config = dict(
    d_model=512,
    d_expert=304,
    activation='bilinear',
    moe_layers=[0, 1, 2, 3, 4, 5, 6, 7, 8, 9, 10],
    routed_scale=1.0,
    balance_loss=0.000171,
    vocab_size=46885,
    norm_eps=1e-05,
    tie_embeddings=False,
    optimizer='soap_variant',
    lr=0.00272,
    beta2=0.95,
    seq_len=1536,
)
Below are experts of layer 5 (counted from 0) of a mixture-of-experts language model. Rows are named router (the router's row for the expert), down (a neuron's output weights, with its number) and show model dimensions 256-319. Each number is 500 + 40 x the weight over its row's rms, rounded and kept within 0 to 999. Numbers have three digits each.
Before each expert's rows: a language model's description of what the expert responds to. This comes from a sample of Wikipedia text that the model never trained on.

# expert 1
Description: Number pieces in years, scores and measurements (1939, 66, 4), plus auxiliaries had, has, have, was and "born".
router:478496419476458500443476441493446541531491505510489460478465495460515550490509476482519495484425518482455520495488431482550543484443551464464540504497542525490521466506522483499556488515471559
down0:450483471532506529440544546419523488542549560467440414546512505469536518513545532507479462565545454527472494480503432564583457492508420484510532524506590444561545537524494487524475524436481484
down1:500519475476470525573497470562500556521478527530491483520488435568528517511571507496616487560536475468423448550487485480443477554525493519545468509524508521599439511542523500516521523566513486
down2:500439535546517488519442485403441474496533542486465510492485493557529477514513509512588486484530492567464505535562433469492536525498525525520365430520498428500575467558505427476505510501483524
down3:476491578500487494508475480540468450527464553533494498467515470522513536496486543436456551425507516565503496527492519389458522479507505466430505546491459521502469433398479483476520477476525501
down4:491465469490487524488504492465494481497530497510523467443522454443463490501456548538441460477511524535469516478439490535499500560473524446558500573526566527474453539536523471513561539539518479
down5:515451510446388493552529438504550541474504487489551487483433530517503460457524477529420501478476535462505487549492426497452518482458417440500518547529540529555462477526471479537513469517520502
down6:548465445536484492493469495484489446500531458472453504559472475549528531512509550583474514545553489475523497472562527474428416487484483471477514523497500527494556509478482513565522503509513520
down7:514522508498507453582525436499511441455456521528556425442452487499526512471483529492452535421554515472499510447421544499462493479460494496460429477434447485476568464522408464453506496447507477
down8:518495525529467487519484501452448513484506521545462487481497499566560490467474609435567455475500525545504484507553500436527456505531512535522481492515527482532452425441514514506489544518450529
down9:471498506510493467513475480406491512489491503509591544494535508472564488492546508459507487472508517534537512512500556505520473544492488477450511529505546496454472506492586490467495521433458513
down10:474553528507454517570449453500454460491478516445526435484458497468533510471532495446542528535543519549456538535502546492490458469520436434502379481485596543413477570488539455500495492531498469
down11:478450492524512522481514526492552512549508496478493527473480466470474518516422522519547418504530493549451506428551494488520418509502494409561477516580583516469467474518504511489516433546547445
down12:431556475459507495478459486522494430552601512483512485522520488506462508565448557595485465558483509556515509490508435462520503459475479534484555446510534578502513547445525588529505567516528465
down13:442506527525503539462492608535555441540436535498400484458497447505560471500516489458468508516529457552538564586518452501469460486506628423499459509423538493494474499531555433551455466531515491
down14:482549467485466494455495473583493508488508507480498455486556587496558449496459479515536491494476470569490514431446467546521586413499409518512506538488577538498516452456473475514589527523438458
down15:531497579518486572462499443530495465509514542512612538535557483476510527460515464556511486498564512476518508537498551486496479452480500455455485438544536449577502517493526503527451481432473433
down16:560576454476466499469574508475558449463400519484470460428578498423531476465522582515435489469472446489515550439506429572524569476533516530468497491432549526538514455506529504575518530518503535
down17:496524481520593488512519487417446550473467501527479483539467558490553496500518468473496545467532508460475494552433546505551497497487457566498469473557447464471540524558454536493466483529543497
down18:507485485483502501440441551477510494516435472561504459478558453521454473511496485449503466463474505517473535528494488503490523539580449481451508501452505517542435531472463477517513448589459470
down19:561479527514557450495593499528474502507481544560509464437459479460471492480530566484516469527470499477516433502495472506507564502438520516475502439444456435512526482493526541547495565499567508
down20:498476457514430515528474535518534555498473445532564499598507517463459499448514387490474501491555529457491553516431466526501544496516512477404502474499506524503435561483502450568522574560575409
down21:494549478555505535508572481471502469484480514557493552444508525469586445489427481492446488441425494481545487482499496457533506497567465571428517551508491550511523473475524500494555489569503492
down22:551498472509489450536533487466432501509488521513489534475479501545429575478399494506490523478476500526457551557482570494451464477496504461439529522524490522480460495461466508480460522489481466
down23:539474482453475480553515532480516547500548519507507499529496550428453565567508625539501500544472503488496457531490534612478447533479545481519527446484556514536519548450499452523549501455471486
down24:542510544465507448571456426539518456458481579486516513488531525439489452561541452473469433545498567546451493495442482447482456528520473497529501507438598493479501468480460423436472453467519550
down25:462593494547451467520540453508489627579465517457480534494490469529530504462596502583543504431503460525450525533542457524520506577503481511462583479545503471515591527489522460501490535471499440
down26:408506440479495477515479537497555477556555549514501476510517517547507535528437479447490475517487465495571508412511548497544499511495497564583515504516504557503548497434531465489540444558554480
down27:517461572552524481406539546501536556489454462435433454497519585570476480517541450527480538483520491481464494546507507525522503536497474474485508557463541442509561457568490512493481522459490490
down28:543517428432493475509517517448535455510501481573484517472592521467458522469481509518538551523504492459509514530542498488514519552569526516474526424502553538493461518532441434511465450485475517
down29:517488537470458452502481539532449497465434550439472508476509538497493484542510474511515520545520563486514489473546520481502581460533544511479482473454582518458491490453481485419489521526577518
down30:512480576426483542557498513484495442531479551437531472475378521610471511483530411535507546486490466461501479500465535535487541423493482573477485557526530436501527446479505531437483479526519480
down31:490487443550550543461561448535460482428464529427505454475484505463449540490463635453523563471514578488482524508492467514484515434451535526480460504504516545498470484458506506494477512505563475
down32:487518549410469529496459494542486469508460450472483550524540483477564510480524477627428529472462448576529529444449529554483509528561462465540432443490577465526462505494528500557465454534508527
down33:486499517471418462594522490507633560531505528486526460486484582498458540569578462518506566529544446520565473542501519509453513548552483455429560474484463521480494458434488472563532440525431415
down34:496515531500546447500486485524505511490456561479563439427450514500460474509503464459538509487498482493537444530531515437487536511523547525405458545530464508425456505536441507501523449508546479
down35:445596541544484507483466479462491496433478600488491481517487551435480486500522539462506421462496424624526455480495561512510511559474480458499536496548494503483483562439417474513455510556486476
down36:514472477396486434467504529534540517491506481461498486503484394469523504481474412429436460507503528492488494473478494459514472495476554491484514527436512516527481514444533425504518438473460465
down37:497475468512467508519478576472446500522534497459493460444478564526519421542494483518492474544499476536515527450519519478456570493530505531471508500471573429505525497461502521510477488457491523
down38:545550495525629476439546552496564550527463465489473476516518485548518508537493521543485560577535570475431505535501535495515534548499545478438461453437515506496507570466503465504414491449477428
down39:523524565474504512498514490384535423486475496526513504447493461521539528458503473527462515517551406529476489477480542513463523521509454506511502456487570457527503441464436501431507475502457494
down40:462514510494538497527494557468533533558517523519458415540505486512534483498415534499491581496447427511521453531581480569561501517516532547517491465525503489580522476503573486496474468467484488
down41:508503538490478501576482515446503578496407566498459481450465452566551525487485531441588415509530493496490458472447494530524548481395522497524535474552482500551482507524481517561466509512464447
down42:487516545495441483472488537591503485506534566466470486516466481512505548485495428488484453483505492450461553428476488508445538439451460431480472510476518537431486477514501502493459535500588515
down43:504534522535464523444496514531500521527550503459490457462490477471562468482506578565441479508530510517593513600462461457545574509469594525488496492429466555462563591505439551519475516543551501
down44:506408539552513490523483553441566510408599442521499452467494546505524470479436421436448540405493498517579446568493482442485425486519515473494445505492448452449453482454456550514534473504530492
down45:514432524569480516486466493481535503468549509523555511461509531488455481435485455492482565461489524576553528548492503511515447536486520501439499481572455552461474549514512510488497434516526469
down46:532485496450528526532427477491477461476430431560473488526490457511473492450573488520489500517507470478527570449483544497474529523455559471522477537511517508386511466453547495541457568525473494
down47:440554515458455463472542515397522538527483489506472475464485419494459532612533496520523510518518484506504508474493391464563434563397535535496567553510434503521506438476487489466548487445546491
down48:506507595493500508555481436502549503443442507536495552515503498516492514498494426534480448554495545551547524504527500481521511503535526485569485469511544482374528461492530436506465474561512432
down49:543574475490454402516494497457510502453555494493509470479554541519509608562470501468489567540543469539521493536538545486460422493484478418492448552494542504536521458545506445471478482464530485
down50:424529406464559486484631463540518595440477539529479457478512507522536550508482502504517518568476564492480548514456521472550546494440480503559530499492489453560477475514555505509448462546531535
down51:572555537567543555497597461596486488542492508499580473466537514505515569470541474494502457461504427539535479458519503553551435528443419538500515509532483463467460455499472527525470504485549459
down52:459517460486508514484477583527529506548510495538475522496521529495513570433475538497517519500628400569487550518534529563527510583481487504458510487523506482535466500552472434490573504498526473
down53:443527445507529479496492501517505507463530484494470483510542569600419492452468491536564505454461484455527456485470550462532517527526469445424533541524447469475490534578475505503429544494487494
down54:473467482495574485481477463537506478514576396528512495448496551513536455501515553472455474462510447544582493475543466557475438500414535543511512476510506481498563475486462567473493471510540515
down55:522555480455514549556527466580501530543439522509551499553457519482561535497422589514572495587524414467495544500496528486546557484458549451520491471512441489526506508561535457525475530505466499
down56:531472499491496499538495483537479508494465518577431548504481575428519525548490471548490417487456539592474533474523477521537439544485538449591409465585522438468450483477484530536492503453463441
down57:464535462474533464524557534569497465494491459491481531511504548481455490527559474400504531558512520492516508545482432515511491535521506436484432489496541486569543418469507559519471544560488501
down58:553492530531480495545540483530512495522440496478474493509443562504532564543493475544497544525538498546535563547534485504536435525508522487495413436481512415583529501534488474402511517426508468
down59:481441505494505477536511515553525473512550479496465515460542518488539564551534557461470462521455535471403550401586432498431514488517507467538558572432509478511454537500538479413454461460538536
down60:586472497477523467491474504536493576565564453474489498502526436466508508572468508524457519565513564445504539557460450518545568462510474427489500513470475460558414506555523552561588470495469530
down61:463571518438512528493432462527544494553490535488440417443477512508504459463463461498518406545485464509571520473459450485471512516476497479445488567596509460495561502459501502527503447501496566
down62:460426513475549477497493551429504518577470502480413483537531495569502481560469475527509517527481495543505462542529473492495438556451588515452514499470540491522543514470544450526521478532498533
down63:531509477553507486464501446424521551508505573540532455478541516491431522456506487481471466471573587474479516552576450487494505459487501426491470474472449530435525467472569486537472480503523519
down64:530546425469559503498525461521602465517524494481528581498499519476550421507484536522491489459446547551504500482504472456487456517468571525528511537501517483457510482513474471573539484517463527
down65:532540526487492459472477490511496549527485479504485575451514509443497538521520522478561513483479487461471492505429452523477523416518515411530500552530491567540463411486527572467491485504495500
down66:558503513559574483507624495509453531468433471479521497549555491400500506512538507472461477464463502458487453469449462487481559489477501506418505604514534493530557438470533488513520447503527523
down67:542489560463466493524526479514479507522565507550512490500464409591524486529514502470432453433483519510547546569472481528473479549534530473471518417518509515505429424549492460460491476489464526
down68:478476466499474479397546485436547468537519459508501515476532522476581504490536515517553558488536412491499524508487445544495485501428551477458481516553568482526461496496461448495523579525532477
down69:541470426549485472542504543510553557494466477538515530584441507517450565543513473424494482490589485550497454535493512461520498473516440483450490482552504450503500507467557495518496462446459389
down70:511439478571502401514447548478444589491519482465495509453594533475418543490514504454471536528571483503492476502453491543460458504487528544509508511522482462548555471491435499544524568525527535
down71:426500461489547510475449420531395485464420484502500573519444517483518588471505489489539517524462554433475504497477563544522560587496484524551449509524475462484465546598517463450481454463482466
down72:536455413515507447521445498472458517493520465465599568508483411511529541473504507510573493504503560518588575479517469477581492499504532512481437427517506453527550558565486548511455497483453525
down73:458471494422488516505443474522563569487462499488450475469445457610493527449521527458500562480641502441467497513502462509450500518554502464489510393542575500501498520458512461537502477441473428
down74:422532547447450556541482489490444470460491532534494438476450484458575519430525512580473520491459494493529428492478551473452508520565506499504552484468500420490462548500477496494506487481419494
down75:454523509496493599514562473504516571531479511491421451521489595517510467491481565457535531519492521538464543457440501453481559510568473530456466437538442505527489546540421535510535559461498464
down76:536511495435513523459471466491468500473433524528472518461498480514586409510548435426439568525456556508519611553478441448480503535497478522448500531416465429467483522420541522456492462532542483
down77:486476395494479510497494473520510468457485554519519506497532471454470530461543461514464539444463493507489498580496492534557463466452499437494522554405503439556460464483505538465472565498540518
down78:482527507472468488495442568436527582525462500524466386493534448470525514530548502473504444487490535540553458496446495488445513519395536503412527411481467521423493523496432481539492460494467517
down79:524469480465514471473558581506534417476581483532501484541544485521552451465515505546485475506503556451495545509544457471483472499549535530446520501481512495521514497528461452525471491549509533
down80:426509595448464516516441434478446492551496520524461472471421485527538564453528429525476439548473534433491461541459576479496463489547498483514549587495463453432520524559504529500546507464489546
down81:554497477494448501472556455537474497461519539523479490576550449514454559495530516439524479482506461578534495509471550508515495486504459521452484510535475520510491548574539423486453539589496524
down82:543483540523476496468445481441478454561556493466528515440519545534517452488480406481495537411470459445521501461522503439454482567515493489523520563549557469470560456447518509455508481480470440
down83:520483502518471566479515438521564482507505530526512571462450493484498480475499511482495406468489505571448475479471501453495487547506490532457538444495488524486517523494486527456545407524489499
down84:435463524512474537517496512504456514399530448471519466483469469428521431477504519518537499400451486572474462427552538535462516504468478515520467541619433445444468484491485490600400513435428555
down85:549477462545526459590501483512527530470488539485562526478431485540517556576499502470535453457543575572521493519448566438466515483521466492510515489471496503458454449446500491532493417547483475
down86:512489474536489446547486535445428551471468481443473434523532576460490500556431517499465526471454458486532442495546528477436476521470549492441450499485503537534543496500447547539514482542529510
down87:499510550526398528451546463500572459441435436452475523531441537575534437508538455511444502511503523466490532529497488534498445487472507496549518551456598486504557553574491431486462537496507500
down88:531524511500524483559524487505471527458463440512495528509522506511512466447515459501488555526463489555496491489460425529458574487473497509538512503438495512510445502515526538476479506463522553
down89:548488395571506508439459515542441460436492523518554474531521535491538565511434517425514470503529496443533560481538527489509512476522541451500495458529476490488511518545448467547515537508459474
down90:524452507511575477505461574524479459469509525511443535487491580516556523503474441563430506542407503562482513452495434485528497516554507534482476500509511499504577424511462551438483543538559446
down91:510454585451480479556497503537495484544532549455492470485492498507498455469532455457468539473507464528476528569537467490514500537585455556551545552536535546520542541536587410469528465507542484
down92:482501458523521512538448455423525499498500514497512493510509527495502429491458524571482539518471446584527516481464541513525515496479482504469543487472443491587488468544501527570523502511482468
down93:585551453497585471509477456513496512526514485514532538510465460485495556523527496524553454473480524546486532441465500494535560522540460502568517520504436497502477564485544560542518524499546565
down94:522552543550523456483529519519491595500502459547419607494472448596468566534469535499501469494526485463506476506541492507472465541497500481477490523480575556568493552465448507531546524430536480
down95:478506455436426532448512537476482487528445464463479484478496490541522492517522488490473505503436481502483494462501511550528467541473545448494553525501489550511480504527537462486478496498535567
down96:457516422528514595503495479535537503500502498455580491464446532469524475493541542488490511428481543488499514523470495495531474535514546531434446492542441447463516514375510485494517380533472461
down97:489474559607493508547487516485454540490597420474528521480536509407500447488554508534536513440476449476572492513581488537483499432481548508479480579504558566483489488542534575452403448485446527
down98:495518577510515468516504411511472505502467541509419510463534493560492549525488549492561487498549487463433452513530461518491460474499486513473547546493523504484485484451493435530585482448488467
down99:480512527504518477548433463483496530532508474509464460442482524497489446441458521544472506512500509563445490514491487457459507476483443503603502504440524491431503521500594533464521492516459545
down100:480469530524477451515472509461540535447498541482421465472453524534465538498499478498485457600545500503496491508533476564577509513435514483474517494513412463474508517525482501510530484441536524
down101:432477428501434431476472524566589440496521508498569475482479439430544509555544488455524451457507511465508490531451492407532483519503418479470481447492522452493461486488490476469541495505493577
down102:543519466487480465553489492469544527484582502443572523482525476524521465478454515493513496461525525536530488565540451516523460507531501507496470474430446507576448425450512500504541528525408512
down103:533486453527475415536484545461497482461488489478452526433557558469535452484501488436546459436473418499538548499526466539538448521556455504523434557481480508487593422493514457504473477472421400
down104:536501469460501493488526480548467470532500524475523507497445545525502499486442494470475482481502484470523472567541456499535534454510520458507477591431487431499517503463520482500448598521521468
down105:486500476495483503615530531444503509435461517537455458483553506480480508510566549461582534461501478529543490471476446545532525403586440450492564458535466547488489444529470490488539528459513473
down106:569497519488520565467503469498475499522550500545464497551463489509525515506540532470481473549494551442423490462474485530495550504509445507512541541478487530547498554456500485502590494521544491
down107:499434473495581545529572535438528480514573512444471492517593541464460545528465455470470506468520487549495496428480508481548407567490440423522507439510522500530468476524509481545517469426492493
down108:530518561487503506507491543551460532542493542485419542513453455490535502550530500502501486414487520429391520444489422424375505530485486522516450493544548519439526567465558501555462520543547540
down109:513499485425468513461480491543471532465532437541462508514505574489540531547526540466499436390526432574483454484538473467479625448532520490481566506521484509446454509518506465529540494428451557
down110:511508498554555517492481550484505484582524433481536535487505437510485562520476550396494425516519513495560586494548529490466439564548419590563498503533483531521501539502486496466497466521469433
down111:476451464469500511557482562560516524492440477533476523453484472517502509527457426465581517534480467525520540366553413542506559495518493457562482506506523525548448470478476465472442508578513539
down112:477571551514524583492452472490525496530470440488453519437470419595533477492508552575414467537474499469562513471457513507534506478488540527509545503490457501513487530501496555483571498446481507
down113:434543522496442485452511505486544486503435496511573499469480510559486494505500569431406466555443489444546486586533440504487490536497538484503437529556484487447464573519505420562555533506490490
down114:586522490452481514552507518582535514448458529462525527500426575608541487485487470464462492487524470536452522589539595509501500535513516491478502529534497489541508545460488508472536421456472535
down115:533491449479464562585456539480558482535545472483556553550513486532494503428548463460513537501521511460532569524505484482502550540452480466485564548432512447470540526474481465532437550498532481
down116:478486519441536482527481445538487491504564474548552413491472479511440516456512497526429486451493512451468448568497552519448495536483487514495641527484479438488488549530505527450556545503483499
down117:581504473573414530479525507462557480446455439489548436520572467467472466496427536513484606481521511498474468488491490529491476476574468491521499513474542485487478542475471496550421480532570528
down118:548477530450518530518507475492419497435515512523441538462468517611463493526504471418553514505428473426525590535434559557543505529527564583465490444451513483538457527585576492476528484477448460
down119:450531440489467486496508458519443500522480460443501502448389439498484455523440487509532480560553537512554473503415517515501511534510494513533500575567481501514508531431542499456551517529495501
down120:541501444567448447453531528521519479485446563544504549484507482504535541605475451523549500493576520491494511489554481566567442518511512508528546592463497558482475419540593536481532515512497487
down121:500487511486457431471548549573477503491453466458502428552450482417476533545550550547499492580492490565509446536533525519558535357511460421505552576523475484453508523553468561518450464512543551
down122:502418479496569527498551472459468561449453506485532532444477494534537532484524489506533518541548484561506518576540429590445490378467513441401474517496468550523509492459503485441477477425575552
down123:527463487456535453530511564512512524495454521588469560476533455540485507500483443554490563484474492523531395575539503490468541432462399571453545530492537438526518439601518515510486509547504515
down124:477509501502409444493443501429498470431404509589419537570410436518458497499568507515540493509486485489495502539472524507518523506485531395558427532489449411478590445489540463480487566533464457
down125:479479543504558496485444497473528501484503518534472540571543503520507469456487422570444509555448485485468505452534517511511497487544554492454504544553472479440498510457504566539440473459559524
down126:525396480525505546430519422540484467474504497447488487555487514540496483531559474531485470456479508574451480533491462501537482519475474516467601539485461492555497503501410553557499426520540573
down127:516533482466505486496509549457550466558504476491522527473508438473461569506473474492462469540496470554553456506508475512463530509532462480519526491489502483526536481441481478420526520530526512
down128:479472555444541514504532459404514530534532549435519484465480495491430469483577469488476523507543497504480460540494505473529516522566516470571548494470550482503539500500458450483496369502545540
down129:468463541503486508497498520505442450472567508487532517479505564454538494518518512482464547457524472573542523416525527490512467490469552508507517587512517511523498534540472477479448588477491539
down130:505500473416527547472471475430468519545511543452397445511523450480508485459492527550463508522511489443467446514451477511449530509493480478520551501582458481498479505524588451500577508492494456
down131:573528466501454512519489457460557513541536520441475380512590465519436531583531529488495548553505425425597483545447526528588438543435520601480457498530445534558487492487512474524550517524534505
down132:444560484503449470496483535417492518499516494458489453514518559497427487530466516494497534482528540494574525558519491518561502558523464500486497498531514518395523513455454519456500555510460488
down133:512526512459545499567504517500490453533489505455552545484539482612431457508487455551487483571488491496506459451503556528541512538528505519482479519513473521464549635558464388426429476455496514
down134:505541441452468506536485472554440485485464546489505471484511491447506578523462475498485475535509456508480505419497486525507500423461469498473500482546494476535487461521484586461499437504482516
down135:547438533498528458531452479426542488457534465487530511480421467612380498501516530494477534453540534519545465575588547509534505497504458515481547550532481449484501495545537443500478478546508501
down136:549472544432514515516514568456451530433478485452479518563473523538446511548522470506435488536459479485508442490538507482476474486531522441462450542443570491494490516416451460476563490460531465
down137:533557564489575508477479501441491461509508521485530629499466411468526523495513490496507451508529531484520521520409546537425475504521439462468479459496453525549594425516519528470463459433499451
down138:570458462511498380506458518569540540577524515501474488516524529447446500481472547524574503507439517525545451461475516458489485475465523449496535585488580567462546488466486450507496417503525510
down139:503499516483490546448514531508513518455526518455443492554435495534535512542491502364483565546477422474445526495512519472560482435501597475514454474552479542449477506368491471549435512465488481
down140:543475504469495485495496521485511544507474482415554476448495539497488516477491541516529480555486506498542474468538547515577582463486560524521450445537567533570492464498416535484475443457461538
down141:519492510452466492459503541473437461607545539541526567519441500524480555598466390501518489447558486540503506489461478459490540467490566542550499559535502527491535497445500485517485503470450499
down142:494532503522563521563373448498473535467510540590492536563485491493410461513428534486485532439512503537440486459498454483460508535519447560469480491463481441481463494508508534462528495506481570
down143:457514491488509419565546413493508518473465554575548533518498442417521509535467500463422520517528471493485513464498457519481521494522445563573489516532491492493505520480460443575446531517516481
down144:531529525394513494516470462459485555436467509534546520497459484426532510415474512497527528554443499458499485478503551457501499438523480474525513494485454544464493460499499528497437494422452459
down145:532520479510566537457542482467522501449472453554487477471543511424487481515503406590461523491485516502456601478442511492511542558469457516454485481498469512483585457530499520438517531479463452
down146:540508452505495535484514506501501543486544466495539532503534517444536483444473452485425517471481548468504553526418516541483537494560446469430585583412462507557540462597424473523519512488461464
down147:529536546446495434496494500410536543425449540549459528494540507583515546511518582433498478488564490476456441489496489505491546453528501471442452446491483451506494552534537511560546538543535524
down148:497575535571521469550500434549493468475516415479545583533495570532550595474597546556453466549446551504546516510573471521473546480468515539499458474516464558573482528444468593494504522510557479
down149:537505540527495460522488468538585551499472515558541533439549542609468489479429474558526507507461543445536487572498545467543464479455507584483534485500527521547524553508465426449479561557512511
down150:546499507472512504523487530471531497549490489476394571502546471503522490519453442582532519539440468592491506432487466428531488471532535503546468550491469523438535550483500537495510439453434499
down151:491490512510443478524518519519544474453496547468437539481561555519462453532527555480446468464461409519520474578508425564474490491501508481477567453407483512553477458525460476460477559525459554
down152:475533496503509509537505533448516481490501552493453476508494516479471451496483461422586484480499480503413503467432430492468515445489524473476568527471505501503473465497536440456521555579442439
down153:524483577536502455559529535538504518528456515482454469495422424493456514478518540488531448427523475485408483449505472448454468437494430431492458567544550461521481505516462474486466505477505486
down154:542544467471512543513533492497436450466466520475555536517521480533499511486498461487530521493500522510410525503530558500573497516428486497508465454486456530551522508474518487416562523467455556
down155:444508438585477518478546506598400529525548491497515470486513493507402413469526506553502575475584500498493527584482505493493515493480574479562510447486516534556504432484458512495491536460502516
down156:422549531423497516511563482568504488584549543542521504522564549544534455468492586506494489552504496555484541525519504500510490490459550520557461510509481475460606506496518499529537439485528406
down157:550478495528559547492529507485405488450519482468525529521536508430423531502506405573491479530612522520399574518515530420539477456534508492467481641509483548478563443507529567492563551504478379
down158:497500484514494499494500429581514547544479527504469496546492450554483518499508583499514584458482522486471504471517474507521450449444473521506539423529543493442540559487509500588456547530575502
down159:509570527574526421489499454570514503561496533427499493537493521504476554462527505529472538537577501532449469532517443594487523581447518529515487533566471449513558536489463507454545472450466470
down160:526468505515465487479492447511589504597517552436428512511518537514502476446489440461440478494501546529421496455443472459474540456513485450539459484506607504487534523513503484498559506562502552
down161:478526473439542504468493573493511532434493504509489510483551531514497510549491528492543477467478476474512473528504501429451451449429480530463520478464426549515496512527452389495505555542481528
down162:496543466509418512511527488470522495533551504454491517550475456543442458423441538510558454468464393504519453512466519532426556518533465499504558514555498468576531488474477543460499501520431470
down163:480478580507489453549561506553506543493535476515522547494449417542450466468496546485513485433492518520545451488452541470496493563438493487508530591516520522494461430546470525459448488543602588
down164:520492485505459524480536507587550542382513499525481497566444451435502493565480517536495476476549392590489469481516487454547503499496570532499478484553497497482479543472512447490489480452486416
down165:415454497479521489557539501533460505582562453470446556589493475523540539511504512463544552516504526444410511500448566522522388513497444497551504484485477504421469486476545495572521460470512491
down166:479460542545501499512446547523518515405499547533469521468526517526436520517448506546545526553551486478480516481466536545519604421593439520459650411523491485495444571477506528541544526519482503
down167:495467508456506481525545395527508381508568482475536485466483460447585506498547504488416542479547448494507487531485511554489481487496451493463477468362471488477407499414435601491489463524495517
down168:619467421489515448490504495515527442533541491479524469471558577532474501538449605525463524458525432475497447551540514500484501459524434463436500506434509497502477526544521511532500490518465516
down169:507503595444509489519514555542469524516507524500467553526559539460536479546474462506493493517540507472433506532544559505478474447555520515461480432484562531531509480514459466543514479493435497
down170:511449561560486440518521497489513559475488482515460429526512513448533514528486476553504480497503537516472470487469539533530517467571524511511542472502534542462556502483513543477512445470489388
down171:508498523474550487568481485502502434493486461528465460505629543466562514429558524515517486517458516545517497541446532545468535493460508509561513656577499459486461474502553499496463521590483501
down172:468507499477452472464485538482513492590475509455454536566512484498491494527505480531490527528463501495482538517507453476509463504492455510457532493496432561511522477531499504463541576506524497
down173:455522446540492429473534450517473534426502521368451495586529527492512475484515527479515505493551574456500468491484505539522494457509498522517568523473468470440486456456546484528425526519536535
down174:487462488450535573521554493555520494443483520585583504501484443522530439427503443436554531453498494456512560469478514478531448586471508539591532546569482512482583475522425447453514454513471477
down175:527437520445532534439545519524554517498446528543500468524423552485463507502514469462516478564463428533498537444528478501488592536491528491470530415502510461529420498552435484535510502557434440
down176:506528479544508433452531451503511432465500482472492500455499529505483475507524515520565524560496451421497543492424530547514533468456500555495478494508421536486426520496513449448586539564559490
down177:550461469442502444433482489502458452470484481466484567497493468550499488513456510498468467503469516507433493464505535433456502506516526509508468513433497534427464520521537499556530487563520509
down178:517547449515478459482503452595572540444483502499538513558531463510560479521558488411506512508501549486498509532430501468411430515534551490544515449563503524525517484468506549566522494443431533
down179:500464455501527557528511412507499469468464581540425477456512571453459488462611449535443550465547496460490470499441536506483465490491517503445533461453507464485475486480532480520555490482558450
down180:457489571476500477549503514571502458472440483532450536471499572592498539542561541452503480540492518508468546530471471522520501550566438520505465475433500466432538544532569535476532501520495464
down181:497503542580464501528597527579461521574524504466540458518443481560478513417489506481561512455552526544528459587440603492511542493466501544453474466568476492557531494518506474547445528549535562
down182:558588475516509489479538510511455577497463433531533551496473508462452536452472492508496475523446474502493498509494509545505473476476514468496504478521506533518449544541532452481516463468472478
down183:454468531484549467547536470485492538495576587467515497539518484484488433429524504506503498461425522481420481505469500455539478402507579488544490483490449510498538401543480505476521478480468404
down184:438533450509498416516550561571405554426449565566429477559510546525505536523588472511468561486510514487418512590424527468493457554442506510534483543480498461471544498460497529497516520486491496
down185:475402518524505534467550538555479499504483439492513539449485493450472547464469527561493472429474499573525536453547535445516474508508520494475494581610548488484579543459473506516457533508525523
down186:622599537491538485521501481512478531522452491450475484519447468624541520518542506498478487536445470527460457541464452448565503443452489609496491499478529492549450491485528464500476498465489470
down187:454526489520563484493441496541440447503549557450489557475560462483462493543543449555572540525476567487433509519497417444524491536496433586551488489543486512475478526524449483470519506491506542
down188:499495513531467512519518514488479575567589585493543475439421509506539564483439540490508541534508523486459568606442471536498530507518551546490463522462502467530435576515520500450489532536504489
down189:506505513488468517479577497594479477483469496479425528483514556487564525528484501537494552558539554471466473497524448486410493529560463560526563536465511471495493469503471479521571556499543534
down190:466452465516516396522501510498498527516491509511523582493418487441570592481464490481456505400456393483536470544505490430484453492484518504541519466528554556560513514497499524429429504475510485
down191:482569477534555462444521503471483439490490505460482495488477440443569516496510496508469506547520489546455468550497481544518527522575400473476473536393556420489533507528565535530484501488484428
down192:487509531416536414569453424495508462531419501528491547525454496562485518416506547508522508530485532532540535533536485471501554476470503457495488518487487539464511495423473506491489515459481517
down193:411471476531466492498451460432451456508519478473442504507458498507504549571446496562485513520488527478426535467571499450480576502550476447512476448469560501456503433538482398458567532454500479
down194:476497506514468470524563534515479426488494467456496472478514495517498459451409488466540621517611574512427539521463503512452523504461545499527516448523516575563521546448524441544506504560511515
down195:499545558455482486437460472561417551557557515495520508450567560506510475424465519454518482444467470522571487507508525535544538503563514468520470550514515530411504511466529470479434434527526440
down196:554490488556452600505527445470470498532532474525442480460542477495473460499499480530438510502436482456490516401521514470446590434543489472495480610491472476548468481507442540509440519477484514
down197:471523400546517484478453541539511436498474485480484475533513526469529515583557550525532505464528514487505561480478531399550456475442519586435532464469406503454540480448480467479494525401528514
down198:507537514417536514432555490548483503487418501479516536505539504491488445484446563539493494543490503474485481428548586475557476461490487489529487488549513495468526486521498457460475461532463475
down199:405452524485558459578576515526518454453475492503577487499445531430519571519471539465483474514518591508476473429557494556488489510463377522554484476535470523443484533515513518480547528507467556
down200:448479526546474496496556505467509525530483524495422483549457484539479513573441519541559478477589559518527559565439498463472480502483480545459499459479525477531568576495466579435568491452518473
down201:488437547565460489491504584485500495557481513525472452483510457501454524568457440477553506487522456458493481488538566535475486524527532506499497488445468535500539450574466498486462454478548465
down202:491552462477470561499458558438453522565548501531535467485542473545501412446494502488502482497522492568487475547413467431473450528552455512501448523452487529517496504503438472502516454505442432
down203:520483503473529465569481501524549539516493515500407469501432489596499480466513499522533500490490486442543492565440595499531506521443485547580512477543512486536453488497442409536433491495489485